Weights of a small mixture-of-experts language model, trained from scratch on English Wikipedia: a softmax router, a shared expert of 64 neurons.
Below are experts of layer 5 (counted from 0) of a mixture-of-experts language model. Rows are named router (the router's row for the expert), gate (a neuron's input weights, with its number), up (a neuron's input weights, with its number) and show model dimensions 0-127. Each number is 128 + 24 x the weight over its row's rms, rounded and kept within 0 to 255. Numbers have three digits each.
After each expert's rows: "gets" lists some tokens that make up at least twice as much of what it gets as of all text; "mostly gets" lists some tokens that are sent to it at least half of the time. This comes from a sample of Wikipedia text that the model never trained on. Tokens count by the router's weight.

# expert 13
router:135106117152123131165149129118136144142109111102141126107139125114156083128072121162109103134122142123143129112137127147103158099146074128137105138174108107136181131147132127145096095109122143116147179112115134115120118116140144119134137165158135139121112149125139101098129114137131130077190149140146047083129197131157169114153160178116117126131106120132162119127133144124159163149105
gate1:088118160133112113106103134124155116140091116129119150118138117130125098114125142125110142170127169160102134072104121146147135136122096153138110189174154112162121119158138151121117148136112140094134165135109138135138108122119125134158147174154092101106075151088130108111170114121183094087144117158161099137115109120168152151124133095119090156073110112117110118127099103169131135110122
up1:110085095151103080107120117082154165181111105111091138139131117134167103102133138074092162124137115151118146151141140130135155141092107122089132100127156125128143148131123113088132114088146147127127128150106131164148094132187140123142102123138104144129120141112108118153139104124096119094155135151139110149123140133079139111102111108118117134103185099156124136055125099118085139149144
gets: "al", "an", "il", "er", "in", "on"
mostly gets: "ain", " general", "ec", "om", "ological", "ular"

# expert 15
router:127078138141128150147135121142166141146140129088155129116173149116148067120093097144134125136086142168122113118153125157131192127157137159143124128160081099125160131122123106142091100129090142123124178068120111121122093157152151113118135133134110120120142166123130097128138148154126151122178120122168100121093151135155115107157156145125078125131129128132164132125133110145181136157089
gate1:110090095131094154109139089125180158119093141104149134124157137114144118134098131134109147165155083149186103173159134128132146122131118133119153140143108119104144133129146122125098184155154143114119131110125107145117125164087124136145161126098118126100114155093155133081127130163088101102113128169122132117168165121161146150136212114144132115114142132141157145128155131126178143112133
up1:105153137110115158114142117114148143190089120136143144110148127137168126111105166118101128144127106138135166094176159133102158123140139115099150131133180142170130115154156143165091120192136107103118142119127153136131121158134114159144157109129096180119130113127122102103128127137128117080174102168156147130128153118095145123112133151195173140090122091109099102125157140123127134124118
gets: "s", "al", "ar", "e", "d", "t"
mostly gets: "ological", "tten", "od", "ef", "light", "al"

# expert 17
router:106105149151099129168116127141157125172102120157125106109157126112149086116106121153130131138079164151118157156161127150142134106143110142128142123199143126150151130130139150139138099135063135134104164107080131096121129123160130135090153137120123132109112165148133125137152128119143148095156098158138133082109151083165125134134180155104114118101076092160126153119117130146183143136131
gate0:143154143125089115120153138109178111148122158124132101113167093139095124099134151114099135078121131111112088095166119123133139096125123127139173123156101111124148131147063125116139174157151119117105160130132152126138134151128140108120145113122130101111092148132159116052127131130069144143108122167130136113086134094106120134126157127132163109115089131151126168099139062136117165136129
up0:150117111134128135164126136121137119134109120152079114146158128164144135158113131137111112139112121112114118129087112139130103071095089153089121115161117119128119143105143112135114101138120125157123123179138119137149169165127132120148074116068131097105119130128144123090152147072097139150138087156140122115075133129084133136138158118068127135143117087137101160154107071097113142148167
gets: "s", "ine", "t", "son", "land", "k"
mostly gets: " University", " York", " American", " World", " Republic", "ville"

# expert 10
router:116105153151118145144159097120126150132134127129137142105174143115099085120087105130145137130109161154129156120149104133131172140179139130130128129139085098133169133138128118167105087152112168130118167076127098111084135133129140111133131124165087146122155166136113092136135148169128141114153159118144076129129164122136130112152116185147112123145106163123175123136140138147160157155064
gate1:070116120110093104134125165144127104130122144112114072122137146097136123149142123117109075123140105130145089136111118104084128115157085142145150188130155133126130152123123168089104127098136158104102134093134123095116127141106143108112118112120096083122124135115167170089151131129089125120098093148153164115139147125127127126142131121128081108118118151167128156124112127143121129221143
up1:111154108141121075145139144125112163130117125145072108117112148137077113143136131141138113126130120181115124120150131091097099146143150109158130152116147142096119163121113120120164142158133188144110118121147174103139154087059127133113107102174123144088135173130166116181161107120091106150100083089140143131139142139133125127129094125137115140132113158120103097123087121127126112114094
gets: "d", "or", "le", "ri", "et", "ir"
mostly gets: " take", "row", " her", " be", " complete", " close"

# expert 3
router:085086102161088104129153148112146146142103123124112099116175158127159124107092106111132128123094117118136131155150125142143196098153092143127144150152065117131205126133110151135117095100135150129092200100140116114123124148151147121124146147154144103105100156123120125140118145146132154103124165155122112112133143130150126141111119155133129084086104103153141133115100139150164144131106
gate1:132121118154123139143139111123142150131109149088114113172181078135164120138125115089101185172110140132105127124127105168145149143131158157146105146145120146127177122122147175137106206127113157106075115111122142172117117126164139133119093166141117106099114135136156138151124166114170114095147121109137121161135119120154108130140094157128084126137138140126147112155114161150170129113150
up1:115120123108126133133142082153157146142132136112128134142148125125132137111159094161080129102117106124159103191148118089127166135135142137157139173123132141144159119112111159161112159099159160139111158114163135099149159159134140124135121153108175109098127143160131155145108110066130139111152066174151116133114126147118079108141101126065160159134138120132084119125144143157112139108139
gets: "ce", "y", "ity", "ly", "ence", "age"
mostly gets: "tion", "day", " life", " plan", "After", "ice"

# expert 27
router:119109141135121079128158153120153151116149126126113134090147137116143111115088106100122098073106125159149129144132121141126201142132102123142156148134102112133184126136087115109109118117127137121118191081145079113106127148158139071100140121144131116111134154149105119149128126135088132127124171141127106092100159131151105103150134140145140118102111157159168133088108113151134151193113
gate1:111102138174100106111148083155133160151091147155136104073102142090177129108144128113122113145106135132200100153124131158128129108137142148118136166127144167105133114120125140158117160123129122107146176109130122102151124154109153099123137099149116126130123107123139160176150125155073151078091122175128132146109121135159118146152127167090087119123129164134139169122146140126136115091129
up1:094154120111154099142141146136130132095158135129104142083123136138164125102178118099090126132122119155115131158126127149138113120101135186142122111096138147083137129111074129144117100117144118175116159129141099087151130141130126127122137110113079137161135128105142147118138132115117150100111111164103146135092183093104106091164122092107096137097175143113183147149109152170163103147130
gets: "ed", "w", " re", "ing", " is", " was"
mostly gets: " work", " we", " imp", " make", " number", " develop"